Below are experts of layer 3 (counted from 0) of a mixture-of-experts language model. Rows are named router (the router's row for the expert), up (a neuron's input weights, with its number) and show model dimensions 0-255. Each number is 128 + 24 x the weight over its row's rms, rounded and kept within 0 to 255. Numbers have three digits each.
Before each expert's rows: a language model's description of what the expert responds to. This comes from a sample of Wikipedia text that the model never trained on.

# expert 26
It responds to: Capital letter fragments
router:139145120103126111140135143111086099123152163153086121117087155128102135142142140129107152119143171123105165115167137155144144155122103127097119146144147127150112100155145090124148158134138177110090083147158129120123120121120148095103102118104106090147125120148145134110098103131124125124111131133130134169079117116095120108144137160103134094104158091150079188150112117114129122126100127149161090104138124161146132118095093148114133128153135127094142150152120111083119090142115098157126135139095086172080131101145152091107178135125142091118083114089085168126087170110141134127147161107139130138132164115103114081143118111118142092112117173110109107108156104126141126114168173109130118116137084125156096092119099120146124154143155147168145125161095111131100164129183101
up0:137180123134088135105146092155158161111116128120121161067182131157198168130082141104137132113130119146114135099162112137117178123150093132150173103136126157132142137128106145115116070137137140132113139090159154117128117129107164099143130129138139200150126137074140100188118124108103157123115136085090143134107109117137124194167088104136143137132130126124148114110132089141136140118161142142138137130114155109132109125142187132166105095065127120113091138145084116145144111110116138132130052137139131163147135126104175147099166138104127125143100135130123118078112151157121111113118100112142114120155123147167117124121154111117111144103087134134094140142104134102118099150146129137137167138123121098128117171133116131148118101147107140123144160119170109137129088141131127
up1:108168097168152147103126098130132173131097118093109157147159124138116205163115123076140125130149112104112118165159109123154131119100139112114145122127107134124115116125171103120084080164117144124082133127140131125143147072131110072121107123157127162162113119132130113150138156113131142136110121112129141111154121137140164132145131146165145087113125123120121137145107148133130134155145126100156170136124146117115178141161136091143119141093112170139065063091145154177107145107141152164135099126166153148139147152112171109125145111092089115120102138121085138089125130142113085132131119170135133118080131123097115144108186092100148102090122137096125096126107170105151140145136119128141190123085133156116137104135120137114112096148106118096127129127152123104126097160144130
up2:094155134169120173127121121134156130096132106138140146143162092156150139149167117127173105111125122124109105115162125089123172150131121134127116083140127139107108126124155141095125090114152146133151131131094108156126111108119083128140119133138101125140145114109122144144118167166137086146105112130120098122135152101190146149155096103122127159169123117142108105134114143174102097161082179098136126140127160165122126134177184106128108152135121145110121189145120078162133135126107151125157162127133105132162146123121135186140105103101128108151077119161105153100084106133123119143138100136101112103131142139148127086122141137121094156153089136092151153119115114132125076120176099097116132164080142122111172149098118159128107089131150169091116108080130127127132081134123134

# expert 1
It responds to: Past-tense action verbs
router:122103148156158141107145137161127113075155129132141143166121126092113123124152168173179155126114110162085150156150108155123150148118129096124129131172067149110134099163120163130076122185098123109102140143117125145093139153141117135139099129149116128182141088127124143114151140114130163163151137105094144119155131123122154089102128119162141170134093099137139129158145157100124104108146140126098123165152165122114123112163167139110147152061152138138147082115128130139160138130147082129143131123161172126156143136090089124142117140122138180139155132155161094120096111083141163122167124126127125155153165117115131103110141145149121167156107136155107145179155137137114149118087152118076146122096125128145136111118163106149092101121134146112143156129124098147122102146170149
up0:145124127143139123104114154108093140111110106130138171120132142127088148135153153104143113118119092092148124120103116132165155142142129124092121139109099148177117140144123146150127106174152118119141137122124133099124145117154195174136135122139095108152154121088114154088129101136135125107108127163139121130172140144081149182129122080159145158129146136109128121151158173146143140168112148113148125145126107135157189139101116143116134120137136142144135128115134170116163128107130068142141076131133174115112140138097090125129145120081061134090188106144139135109097147125178127120150149120165153187136117155139131109086136150167092089118148114097091139076113119110145142111101115106120121127132127150071108136146116096116091064141104107136118149116111110131128108154159129
up1:070150138116125112133075146113120174152135116109131108143097112080114116138105156134091117115127158157128174148119131143096102114157091131147120151135041162120113124175134131121150135183113110163093136123133139085123115121115135105106121139143127125115104137117089115124117140148117137123142139135126156108135109156133101188145150115143160142177104155123133151124124149204166108103120101113097142119129126111118102074106115129098125140084131127094130058124114143120097119091162111139109136117118106083154103094114089162129124144140135145150143160126123103135127120135164135106162168105145148147145157145159078144158117114115074114137142157117094141132120120088096147133145115152154154090108153118087127107126127119134110096178130140136150177133099142131103153102115143
up2:139116145125178109146132150110113095110124148201141174128144127148146125149140101135134116126096092093114142166195130110145183121126112121131150149104099149087149105123088124129132130152121124097121116108123109125117150080091092101141113118114073108066102112112131129105122139134150139160128143126146113151161130108152147133163126132134158125135150151150129130126125104104124147141139143149182132119161075122120188143157149096115146096122106146126129117104114155115109173092126121129118129110113171144167188148129114086157106110124111142173146138128137130139137115141092061151107089130128148148074113136166129133135100138146130143114154132114104147122149169142129132076163073136153141124125156126119135068140165101139131108082117114143129145119177120165143120136103111

# expert 22
It responds to: List and clause commas
router:120115168103152135103119171154128180145153156150153116104164146105133155083135091109144157143138131095172161128103139158157115080183113138124114155126135122140147132071140102119127130133110159116138150159127128143111126164114136053154137137140162118112116158145074157118084161103139101141144111148160140149114116129148115090159124102095119113130117096084155121112133147115129101150117159116106124138183156138101106137171125139093104155129150095172117135110122089151135129110143114097168141123085072162155103091092161110131165134141144117141099090105138088139113099097120114137112090123146146156152089132119086136144134148138133145130131097161135143086076131098140143132111098127117163155161125153116112177141137110166108135118119154148129119156124096128142129134141125
up8:129122180134102093155090118136172133130145112139101145105142133152135142157150105105120074101147147136126129118118102172168158144099133176173132131140121120160158164152149093087105115177175145131123094168162163133130124137114126111077086147132132154136117125131118133096114141104140088118153148144150107141144111132167117133122142136118114121136118162104126132086132125109144131116132148095129133126135105122164097127152122139158121107162133136128074148138151134175119141129173075102115127121140174145107140146094139097109159115144131175142126115122129104104159131167080097143121108130140116145096125172151123128181142109142182109161129163145132148123164130117103078144121163132111154127112161127115141095108142130182097119153161132167090086144132085171157126148131170
up9:136148161124113173139123131117126126110163131099103133133116128145147127094153142090136152125142103131137155094114148122156119094174123161140101100113172097129142120134131113108147117099115139177122113075100113157129143165080163127126107126128143140132135108179092116082164071125111092127113155121130101132126097112164131151164115136113105161113100103160180121091140092126129124123118158113102147129142116165092135152143110134150118141173118078152138142146107106154074160140142111133165060134148098103120122118072116130149141131152161127111093153119096142125170121112109122085099093142104134148175152128125139159136112139124104142050137168110168160082095112149115115133125122162126143153138089120111125137108125129116149125151149144120146117138199125139138140152128125
up10:095137127094147161122102126141124147131140126102146131089137119150141136132102137120110119091166140102165115118101191125105141116158129177166163150148140119155144123153139118106102139134130156125134119139143188136147094117136151102117078095128148145161136128133127111153109102149126112082171092147164096117072140119147182101137129146140121083144109081144139130117159135128153149161177125112113124086134114107127091128161153185113130158109163128163127119126134103145139157135146121123131191102177126121132120127149111101150104092136128089131152107139126118144146092129146150096117147132146132167101097149106104155151093140165114141132160090144131111066097154130158141122137081168153120128091115122086131143132111159090111088137100162106121160136138156096139104104098146

# expert 0
It responds to: Prepositions after nouns
router:125092149148118139084186121148114099141140129116126174120133143116184109159086110135092122170157143153160087112127165134130129095091147130132133159146105117147090130133126124161156123110129117124090132146113125107134110098156109155157123090136185115111134090094125122093172134111160115170160144159158131098103147170169135168124137133089148142131111133134122071141115151131132125100190171117117094115130149154084112122138107112113071154116159131155124104129146152167114083152138112121101122078138150115140121135164154116123084137125157119144124193141115107083129080140123145092095107110110108135117134118101154120126118140130139118132109140127103155118173153103148090154103150150156107115160108107084130131123102149146101127140098119111093112143120117077130134132116139
up3:104144148108119129082124107139136135155147095144143193115099120139123112095114130161159145132089132118120103197141097162125126136158138182124154140167096175129151160146176127168128148108119164127135140120128110130113144171125125123125118103127162134142134076109124130083148114112127167143086151097092137118143154096125132150130114129162107115154112085098121158138193113112113141110143164142155142113120155109118118157108120161150119096146114145116136122146131122140111091128155181144141139124118136123166148115115136153144110105142133088083125107130117056128116148144139135100121065133124165096111091123133133099113114142115101119112112128147125158097126106099148131127134137091098084158106154116047135128103080140145108143135122137144131111081105102130073150155140133
up4:090088090114184130155101143116154125120141135118133089142107156145109112119152159138117125139150087143105098149135129147111114112140154122129180124143102128142132109184148104115143166119118124133117054133150144195131157125120098114137127153103141150143066160129141113115142134111132108152158083134119161178143121151151103142114124152196135114135121163130116118109116161138136124173088120084097132091151120129105155114112131136142113113136097115116139122130128140117170138131092127070134131115118174102150162142116098105102125106123111129126155128090127117161089137140166135113061111129092162092111129158154129112137119133130133093109125131160182136150123161106147109098106156149136121150120136173130168120068145163135118130082122099110159102146133091104112152155123148
up5:093116157154110145170141080128153112121138113138160087098138165151121119162121138112130135081141158132135144148116152116143150156149118144120095143117135138148096120138148139080154126141164129152091115121123155140132148173112100073105107118149106113143127105134129124082141100163167127129106162102134116102119162079120132172135105108110150122123122140134140107104132115139114121130104172144109084152116117130158143103154144133152123140087174126110114163174135134138160123096096143147124161113131110095082123118148166145164082116100156149127111144128086137109155113192106151140151138110145119144128142098114079154138151102129125061152107153119133150109133179162111116149114102118144144155141145113086136133061082108116141070119140148132134090084103166132134112159141138

# expert 16
It responds to: Two-digit number pieces
router:145147129116106134132116145134115079116139177156113120136080145132105118142146164128130177147129128121119159098146115138138148127123092099112111117145157109137102120162134117129152133135143165105114082143179115132123157174130142087097121192129105110151186131127155155136144115154086149086104100154148113148067123092080144129159156130088141099135131112146121168165120109119114113150098104145120058097149111135114128118110086158116132110164138143134123152137088091108115102168132110180108159168109096152094112103142128120116170120097119103140087097099116151136123156114112141108123142105132127103130154127112102096119123121131165114109107161097122089104114128134134150113176154128097120123109144169181100143097122140146134127148132145135140115153084082143146166110148115
up2:076137138156108155112130150128142157148128128159128163123114118163129143136105125157145110133117089166123160141145120135157132095153092083116134117099152123130146144143120099113130102117145126108150097084124155123133144153094156116183133118152145155105140141066102124128157138157129118122097119129104066087124164132141109151130152161131171193116123147123140126123164131112151093158127110107137147072120106108110153086139124099121136122109123108180119102138177120163123150134126171121087068153105136135132103094089129182139148162131118144170091096170158111121146160090175096129105127131082141088138127158172090143110128105096118121113116133118141088114118137163156135131141133137146147131149135108123148098117143170125144129181101150141149133122134120150117115089143156
up3:095102174146122156110118125113107146140085102149108125119116195165138135112156122091113127116127141125115121144165115136098153114119157131125176099152107111127133157112157139115110163127140161158127153141093165080167107087109174105171130170132131149101151168114160113127170106108122149112081103083117085150149132140190133174125080189141127146136136162164132112122095101125187161144148126133075178141118139126123113132093099114112096117117128150127124062133128114150100145130101120102132111095152146102130159170124115125191179147150114166096146153173158126115129100169120094138140104135110149137133145119165079142115151119123151118121138147134119145139134124134140106130138156116160107141151126127117124113126152133152151105126131123126122153145146122107113136143133121
up4:092134105156151173154120119128135147107111095121103123108139128142163113089114135097147104161153111125117150137146126118134124113136148167129101117118119133139121138155134128117087147162144084159123135125127150119142133164124104141110073111152146149115089093137093142092115123135173122128078139138151123120135147164120146158085131183143124114060145107132095130125127151132143161148078150107146114139110171131151150187144154117106122089113149167127115119160154132144108166109169135128119109144127142132108131145189151170124102174136158160120088121183128118109123133111096095132126123071109154134124130178119093129150122134109130118126140139135177108155142153157130171104131116089132125129136172147114127137155082144116118130192076160101129146089166135162155136122141095

# expert 12
It responds to: Mid-word consonant pieces
router:138136119117111134106133139144128123159090085081137094159120107108136125129114143126145069127128113123132102154141114108128153151120130110109106139156126121129143124143165152144112109110137121101098153085112115090139101147140120120145123126146108148154127132138156132168170136100106124116162143126066157150098148177132100110122074079140131118148166141090112103084091138137121101144097111127161149128139136094084130148114110113110156156130128107147099124149151080194117148136104119117106132151142112091105116158131099184116112075144126132101157157121157100149126080153115115125155069113136124128145117126156141094081093130124105119130188116130171136135103099118149152114123110150090104107139119100122131136120117165136128137100141159139124145034100152135149151127096169
up0:129092158130150164161109119157116097118128156151148175142149159117116128127199126138135150100124102109115135123108130122154120148110112107119148128150112114095129156126156130118159098117110120147078167107116131131132130061126178134122114116160189136131104167155109154134131125154133078084119119139090102161122107074097128112118133120172175098132141159109115113135164112084145182120115137133129093117127099157124133136110082122136090151140138165103130133143104097136108121183081091140124117147160144128133154148102131145135077131152088145132112091136149140113145134128144150116137109151084148132088157066145148140100116079136151104129133130116123145116125136139124152120115143109137117121124128129188116161133122160125170139088158143164110119088150092161108137133092165
up1:157081134163107107167107130075127090134166151140151159158170096124140123135116146151158139119077128186141110119168154108137101100121146158148095149132080117130126123139158127114116128186144128118066120096162157098140111145159132105117114115157128187156138137109120128160141176159137081129084138196151111133126131122125107125178141152120130114154161085135108155114120123133113107114098138119149082075152140150118168156103123129135129133136127126141138113118130138110153130125138108122102123136121137104122144122118088125113120136065114133164144140149147153146115128121195128122121089136142115180086110128106141120100085135124133149113138154156157158135124083133131122116155109160071158108126123158109160145141118125113173121107128138127092106116100157098151127162119130
up2:127118146153160113177101138111130094149129117134088177104120148118163098114108164112135160150138111120126126124095073148120126160130155113098187203120138145104127159087146133133141156126103157140153129142134106129107132149152117159127151131151128112099112120120161120079159118142133123157149179175142147117140123170097157136121134114109115129154114153119144177111132168123124091156164125147105115122135147139115120128141100088098149168106107143081118132183161138163115115104137144102122150157104151148140145134103132173112095114103101120142151138141135133132161108069105097175160102151113143148095133101180139151162131098134102129135108091136114154142134150153142119133122085076145123163142121140102119126098091138112156104185104132110144139114130119116149108158179123

# expert 24
It responds to: Table cells, codes, scripts
router:120130134102149127125140152106081100131121177155144103143130123144114119141146133114144127123159148132143180088165098158117154145128131141108121140126103114135090123148145113126176170137163137119122078138162117137109150148132128097099110143106114099139154118126154125093118139125113129104112113158142105142076131103100119100167146156081134109109111134162118155139107057101135123114114116144115063126126134149118136141107126153105140140144157146120162143133139127113125114137108099135100135138093069188079105103184147094096148134113119099125118111107132147147096173120130123128142149129153112098125152121089120089176118107104108160111125153110103120093138107142144134131195144094149170122134089149160067113112142121173119108126165148152157123180094143146127154146176115
up1:088155118095172129093160153107163162130123108101126141100115117124184139150135113118116081097144140137154117092112144086102137089095095150128170116135111147116165130137102137128138119111103140124097118149054144140128128108158126128132142113117152180132122146108135112149124139162142111129134112168141100101126156110164088124138126091139146184130147118127115137113131107167110153138144122120139101114100149119159127086142097142124108107105128132120102104178102159159132099082108112119120107149130149149150139114096084130128138133118128128168116128155153131110100143167139159085125120142124166129094112160134165135068111128143092123104113157157132116091119165150121204110121092135155150167143168137135115123094099178124146122154100111139152137089120155158114056121129122
up2:100110170164131114145156125158095104052138088126137117136150106150130148156097167132095088151136134124144116117160091101134104151127163142169163097144135157177135122142159102155165155120125192149142123098128160123109140110075135152151139147134142138118162145118114155131157117103110146148125109156074136130154139098137157129132109131130126142110128131138120129100129145117175167136117125136111202167075100111134175160140134056186142113135122141127136118117169137157155144144098122102112126153147129100132158160142147132148111161123139139124132127077113144085145101125143134121159140139126120129084086121138061147085139121102113110114147155139174135124136107140150105150117117168128114129081136108109148137122128118109143153140115120143131112132171107111139125153088145
up3:114088157140121150132146180140142121181126108134133149116151107115136127176124129188129086090157149137106144127102142119152119108095114149130136149153097126135131147106123124160156115089145121117102116088112150081120149132105103133101119139110132177141106140135113133136115105158127134138114099125107111129167124116134116147111147166171158187084127106166106125104128117124140128111143159098141174127122096118141121154172106124125118117097132131142084140158108134130106174102135105098140115092135085120091104154166111119127110129066126135141140135147142129066169110176152152094110144123116166129104128145149137088099106100116088089109122112068094150142105086084144142124137153153116145123103120090101135118140097109162160116159136142163122188136134153102113094120135093

# expert 45
It responds to: Month names in dates
router:161139118106120123101105139100121103093127171153094119130097158123090131132133130113147168151117176111143169112146107132132133148125110108095103113142136131129100116162143110133114173125144122130130087138132114160081135145139118072117147155127099094128148137132131162132110100134110166095098130153144134156103104099045115110148166135107127110124126078185118132132120109106134116118083103158128057113120146118124115104102126160084139134162154143119130132133117108130114077150110133151134151136082099178101120105170152082123175152146127099121116111111127161139111150120114104149123144087129111107137142115099111081134116139131158099100136151103122117113116126130126136104178147102124130109135093157164080120143109107159131136125129123162144104176086144167120195107164117
up0:093122172122147151148166077133113134145120119125161143140115118120152127105100142114174141114105139119109162120122124112117142114164118109126145114082124121109141101118144114132125147141156145122158135109150139133158080113088192119131123140096119134143110131140126150111148092118125116104138072118134137086116113125122112183087137150139092158159137128082105157103115088125115108105132119119127124154160143139095098109153157121152103153097109139131123096173169164205107125157117105159080112088131125139103127144163143117121118119112112148114123130119166145104127156119110105193114097108079102118057136180146150143136140128149098133099177177095098079150133133142118130102149156147125141126105157131118136082182105158136101135116119125111136134143130092148138098135136149
up1:085126133202145123131154146106110123122129164137140122088113121092096098103123088094137076150104123089108115137131096155150101125135123129109170113134141112095143137110137150144109076152154122144145121150089178142129131136142122138145123136179133139173114139117118141144139148155130167161131138111091119131106147122127166148171132150139102137149115142137137104137112069173130125121121105125123128166150127125143152118151109086121130116131114145111125081094173114087140191111106173133107120124160137171152159105146127134152150157097157145099130145146177114135159097136103132062120170138106165086118098138127150122119150118110120142123086149140160097140124107146138068163134142138138123124127148115124131095156117139143154120135120165132088127126125134101186122135118052
up2:089116152123128130168145110131180159151107126098129134117119102112175105167131134075148125152124097132127115123126154110106112096103108156130115135149099172116085150069101072082135134126130138129179110137159161161125102123104106142135100140132135140147118119140135142072113148149075104131134094108167137098128108128104182126170132149145138111157164128149120116091137161176133106110171138077134140165111125140127147146130120130124158100103115135128131128147121136148091158164123130104160084154131088128138129110148076176119126106136109168142118124129128132127143135147100117159108048135097094083164116170103132128121114119085130096136140126108116119109176123123102096123119128174118159141143131141125116138117088140149150083143154137149091119114148100159137110135151133

# expert 41
It responds to: Words in place names
router:149142124095140130111103152124101089101145184140117127113122165116099110140169178124133140160137168097134166091133119143174135134128116132083108124140114131132088115145153107138189176137156143144126068159154124143114127111151116095108133137135124109132152126138128130122133125132096110085103134123138122154090110081119116096149136128089154103137150142149130173112106105114119115120096107132130079108128157146112120097114096162115122130158160129125135120147130127096110095133134120143115133141090104177094111087154149094102133136103112089122136105107114136144086184101119081136124153122146116131145138104113124109158121137117145092126125128129101113124151139128179138102168144090152153111119081141174045121115094110153094127162159149152152112167091146161095164119159107
up2:138131127133125147161119095156139144168094116111109104111117097144148096150113096200154119081123132137125079140138164146128119139100124126165155119142134158099144141084141142107116092150136100141153144153140140097116159114138150109159109101167102114130125145123128122138128155143124139144134131098122077155142147148142114110142134180182137131132118119128135129127124134155143155134207099091155132099156144158142131185125139092126097147120143145116098156141175132146143145105092137149074129089165118132128111083138129149112123140113104137178113171146087159127118133113104123120158136141115157145087090142131146158117119141110102151099163145110156107162106131139134064123112080136092145104116118117098132127118070136123089112083152122146120168111169097138110168143104108
up3:136154155130145143141110114126090143153113115138115134104113129172141133159129100178097098095095135135128129171118152142101190102142183118136117089108111183106130134105143116106094149155116130178182115124171165122129136157159133134118123160131161085125137073152148124155134145116132156148149109104125140106147156113130149136136100105131140129091101131120157145083104120142153146161131131151114124144172110093104112132167124091108119152110136134136125113138121102098100069123115124112110110111120096147176131094114090135128117144095119172130138150121125114097071124162152107092093157123144110142141108136184160113093144079116137140158112118119102108146118087166133089141084125150118132139153121117123165159160144122158117095152100152138128131108138133122162075105107086
up4:109164136105078127153133120138124130109116077116160142141143155135133121153174119111110139142141155136159134141100141159133170086146168137134156116106162127128157116125095142099093104138154134145103105101135168117150123078069137135163125114104089156169150109149103105128122096177144083137130078133122122120120180155121143143105138115106134103157104117129102100110170122117138166151175101106120132163126131130122148140106136117135130089102117106137129101087140139147124142093103109117156081130158153127130181112185119159179141149123139156114137147145073119096143116121153125144117116113113152120092087161137073133165139147124142146093107140076107127104112081127097123148102095121121165143136145150101159148157106152120154135164095074141125149125138105142140137144143130

# expert 13
It responds to: Song titles, chart dashes
router:129130105093128122119125137111090111105147201148115108122131135134116124141142161112138159128166160108103149101161114151145118144108106124106089125136134114131090115148149104105148155142169149113146076170158105148111137108144116104122123148108139097144129141130134160116112140153100113088092113106132123163129096084100117134138138127110162089126170108153120153125112118094122142115090132136140101103144150167130148143096075159144123115156130144114142134142123135091129114121145124145072144154113085165095118101205148104118148149105135095121102108117117133148091177104106095163139143107136143140141136119130111084170117130108115102127164132120120102124151100149156138101192160092115122121131089156174065121133092109126123133138135123159161106163105124168111138134195099
up29:099116139104114174139134143111139127112133167090178117123169134098176097109110140151110117146166148149089159139119111094138141129127151095130146099125110167124100130122121121103129092130141166149140111115135145162153082076125125107072102067130131127110111163099151125092103174117087136133147105085098116152145163127140135144104143119132113135142127160085113119142133127147198129123143173132148161165128154136122121144130150095123059100125112149126142133122167140146171171136117132140130117162105112118081128156117136124125138121100137163133118157153124151102116135099116140149128126151118136137116149131145153107140148118070072107116098131140149136097095127173165146118134127149112091157105146151105146145122106199163116155096121157129136131105137135143167076130107136
up30:112113162140118148151163150119174140148136164165154164127140128134163120123094135140121144111085107143143149161127124085141117152101122164118109100131110114120141130072138154131157130165114122095171157109120145141171119166102143110086124113146124160166087137130152145125144145139095099112146115091122121146126138153147079107091096135103089132107146155108113156137158100142099158134148109114128157099128139113085138133150133089152140100113095136118147166108142150161147115104101084188083128129167151154128169117089118158147149130112131134096108150138104093088155140156168101102165173169119126111141105128145078104108124099075100145108129101119087103131149129118123135150161080106148128132115179109112147116135152166135143138169131091119109160124152130137120118144153141
up31:119136115116104145111120134118159131166122089106170148146128133114128155129121117151129125081158129135111128154103143148125105119112140135134141148129138156150166147134120139093130106122098098166148121093125196130133164133108115138121147123140187192131107122151125143150123102138147092122060084186126130145114118094125155128119118136158132121094139126133137158093126174120115157083119139127101172152143132131122197172111150137115123163085133175117131117147096142165197134104099166155111136132125100113143129151122109162193129122127114102162129120141162141117149127113137136127113158107087104152144120146134151137123104099127119106103099122120120118085181124168162149120106120138134087152152139136128158101115153171142108110178093156124113187154149118138104098125148132

# expert 4
It responds to: Number-internal symbols
router:158125096084118128113112161113104102092142167157106102100101148128108122153145137112118161140131181107141144106134117160140146134146110119094106134114142113140101128170118095141148172121119147136141071139175111114080153118120162115100140158153111098127139116137140127121130126163108131108077099151137130161089122070090094119161144141098139096134147092126119126124106114122140132123098124140121101112160127149143108127083092150127137120140170117122128134123107122083122092167129142157101151128113063119060113107165137094131155116141117108130134094099166125127115141115099103148106126122145123110122123115099116110124120120125166087112135155130095098119147138133176131110189151093110111111137104169206072137120129114145117132113140146138165119167088113170114171140147112
up2:104132158159161146115143131119153113120098109083117149124141122096131127130122097146139145114105113085124107155138141126124152151095141164195154134092104120110134084092177108156129084114110134141104075150135109097100099084116141102161082100137135190110112109125120131098145111114123090153087132089112136088130134149113098125118140095127109148102123143130153155167142143156119142139118133124145105089129156114146096131162115182106083122124087125134119159117125143177119161099104092123146120164119129154161149169162119137155144151116128129159133120157166200155124131105129123090101099133119112139105130190124085106132117125128092125124131125128112088145184124144096104088175114122140161167136115157080115115105103140137130123130126110115118150128127141132161113134140099
up3:133123134192119165161115148124124139118114136081162110160109081132125125089137123096131103115127117143104122119157099134153132126125127152129091102113131129099149113134129100127120087112158097099090116103109172161104107131126148120174139071146107125144122116178128082156143098141105128130151170127110113142155165131153165143171156147115081133084118140122090178134101119138143122136130140126146092113138146094101150150163103104146143138101119134138140147065127114164141138081111099127153096100147097135116190120161135135102134123126071106170126131140130137125169148113178155116160097154154146140074107162122125087152175129113151150108135149114165128130125120132161104120152129160118166150129145091088103121133094127151110126171136120134118139132149177118127153135120103
up4:112139177122111154106134095118092123120112109136183123154152093183151112107094106113133162104115155129140139158126116117133135127162153107131137122123133157158131180114137115117130108110164098150167136082154167103157112133134091089143082128132149121133091114098131120151127150126095132106149125156124125086109163131123155134108149099144111135133088091089116151114097102105156150100120147109148102093124145134107146109127178133143102139142104165140119121119149122160153117108117097156115142139162120116112103146098138129126136158121097174136112141150119152133117094119164084111155143176140117149107189135147137099089097119113151155120085158099122102114166147179151121120167089142173122112155100171125124088161141154126078119137164143177125121095159152115169115120126149

# expert 3
It responds to: Punctuation, prefixes, URL pieces
router:154130112133072111135161172082135147092112152132099153151094153146140112108124135091143138131151163102072106101131124143148092109161115107147113135129147123138100094143109109144128145159107160120141136140163166122139150068135157179073134132095097111129127152105141137130081174147164144081110136155142161126165128129102132134118102159130117109151146176131134144167154131122105159137100162121153110114098163127148099140099105111149137089136129089094139141138116164110125102151135157154119138125098085142112145106116168115102132137092143113099142130127139115148097125106135118107071155138139103168118124112121127124150092107141156100133090121149126161191100094111125130120115123102086101137150116118133122098130084107085162146138138147143168091145099117127183132126153109
up9:159178125149156151154130141101124143130144074131159112151129108144094143147087099130169155132152121115091152139102140132131130143117168131150140138151129111124104149157146146135094101132128132148142115130113169125150132136146129098149152104162130103109112154067166113121132125104131124136136151172138136106179177125067119137117125167117145105150096099098083112112132165179110130145121133128125131143122099109169128122136081133146111104082117166113143115155128086120113168149121099162104110148165161099139112145125104143092125104067142184121110098104137141114135143140163127138157130172112127151114163140119108160136107103147147148131136136162098130136127141100135095182091096161129061143134125110082123119119094148117144134158091142094141115111140131094122085115094158
up10:110112182161142178161140139106126145147129151103130132127171144125132129147122106201137143065138131139080134114181108142128124066159115155163131151122091098081130168118136160118061096122149159160179143107154103142113084136125129140134100117147121109151130078147115134125130162127129140110113103141149116118127159176144092134094094128115114158109112101088104164139135158163125143150147134129162135099157099117133113113103084117151127106141102135111114106163152135115140119134129148121107121110124108158110141106148166121136165131107123124087091173115143132110091064139142129120143145131122126136178122138098114096135092120137153126144094126121167125124154129108142110102150161135120119124112143078132124105129104195136139144146112130090083154124147148116147162116145125
up11:165116121131095101113105107125155185137115118089167160111102147138144136098082128139121119114102122164166107134141115108144160118145099102150133113142099161114154125143067106186158161142147109127152133129111163128121099126113103129155097136136137150112113092118124128126138151191194143105140132094104137124107119201073112168146115104127111082123147151129154110146161152140118150093111138076118144132153121096134130144128129126134105119162120145097149142142154126125114131130095132118154132140132085130151110145147102132137142114136121185135141103113141117122131104180111139129182099079123186122122127144174108153118155117144142105125140140128145126125088162094131107115127143118150114146122115082097084167156133147139134158162078125097119117186148162112116136139157125

# expert 44
It responds to: Table row endings
router:152110110113119130126095093106119112108155131141103113115104142088092109165154166133105082163138080107123176107147124095139139163129097130131107159118137103113108138153148130098151151118120149100116141147091099088148157103142133099117139123150087094162164157163090097104101106153148118092116109152159147148130129072111140145152146109110138153154120111111154126152158086118123120127111086144154103166153134102111153150116110159163109110129120109077108122108119161132121107161148149130166136139098131107153115131161145122094145122147121095102123126110132116147158163090100124157153124152098179114141088111156128124145097165152141136110108107131142102154121126110118085179182159120132118165116092108093109152153117113109153165151099111108155127156177121126090142150158160
up0:116150139159152112118144110073160122101102095116127111114153120141158154117095138126076089129096078107163123139150119122143117129132116141135132116127113118151165101120156146135135110114105121136093138173085142081129084149108148142128108129140129157134133164101116118128148160144126145120143155149104086127166132105140116172158141123120102140121091133123139134094118112148129158086143132080150162137077104091070162110112140142084116147100165108118138091105118135146128137095096114117159133107117102114171100148108102151151162089080102123161149156117094105104108141146080140105156096152139132132106103136115114133117131128133135149109089156098127095146107139116131126150131104131116166109122134134124114127107201127081098136121101101094122154112143106058095064124128155
up1:097144136166137112119154134107126103107149137140133162114120107105124072147111085141141120111079083146108114113119146129121129121162112106160099137118105138091163117138122110155127137191132111140054108107154159121145119115120159135158142141088159132129126128104127113151150098152104165163116093124166074140103117091147085181122167137163117154139076089120134135116103115157168119122118115103168103127131108075159181147128137171157119090109118151137176146090104161142122144118109124132133066166141134145119129141115131136101133146130144144129092112133136145099161106112156122149119115128112185129115103137131136164131157068140113152131156111125116154176118162142109119144132100133123174131093125169111141091156131145145109166138147113134121175114158119122112132131137128
up2:105160095110126133110142142121135099109167121087174138137119124157147125175115154113107125133133123131107135128122153152145157107127114183131124157117157151127128138133149092100137134117125127124097152122098121171164174128132119158179149108115114161127118083122114122138105133143112121148100126116119133086108154129141139134152117100150138104120101105094099117070139146150133128130146139076110136152166106114172120099133140160133114107092138133136157119100104151126133113116104123139127129100098122155105124150080100194132110120129127093132139128147099183104166133159123125139142096177107119048102147152156113085096130153127126161110141084123170153081128134127133095168087116107125110134161087118162099154116128122118086165144075112150104158097109121102101105150113180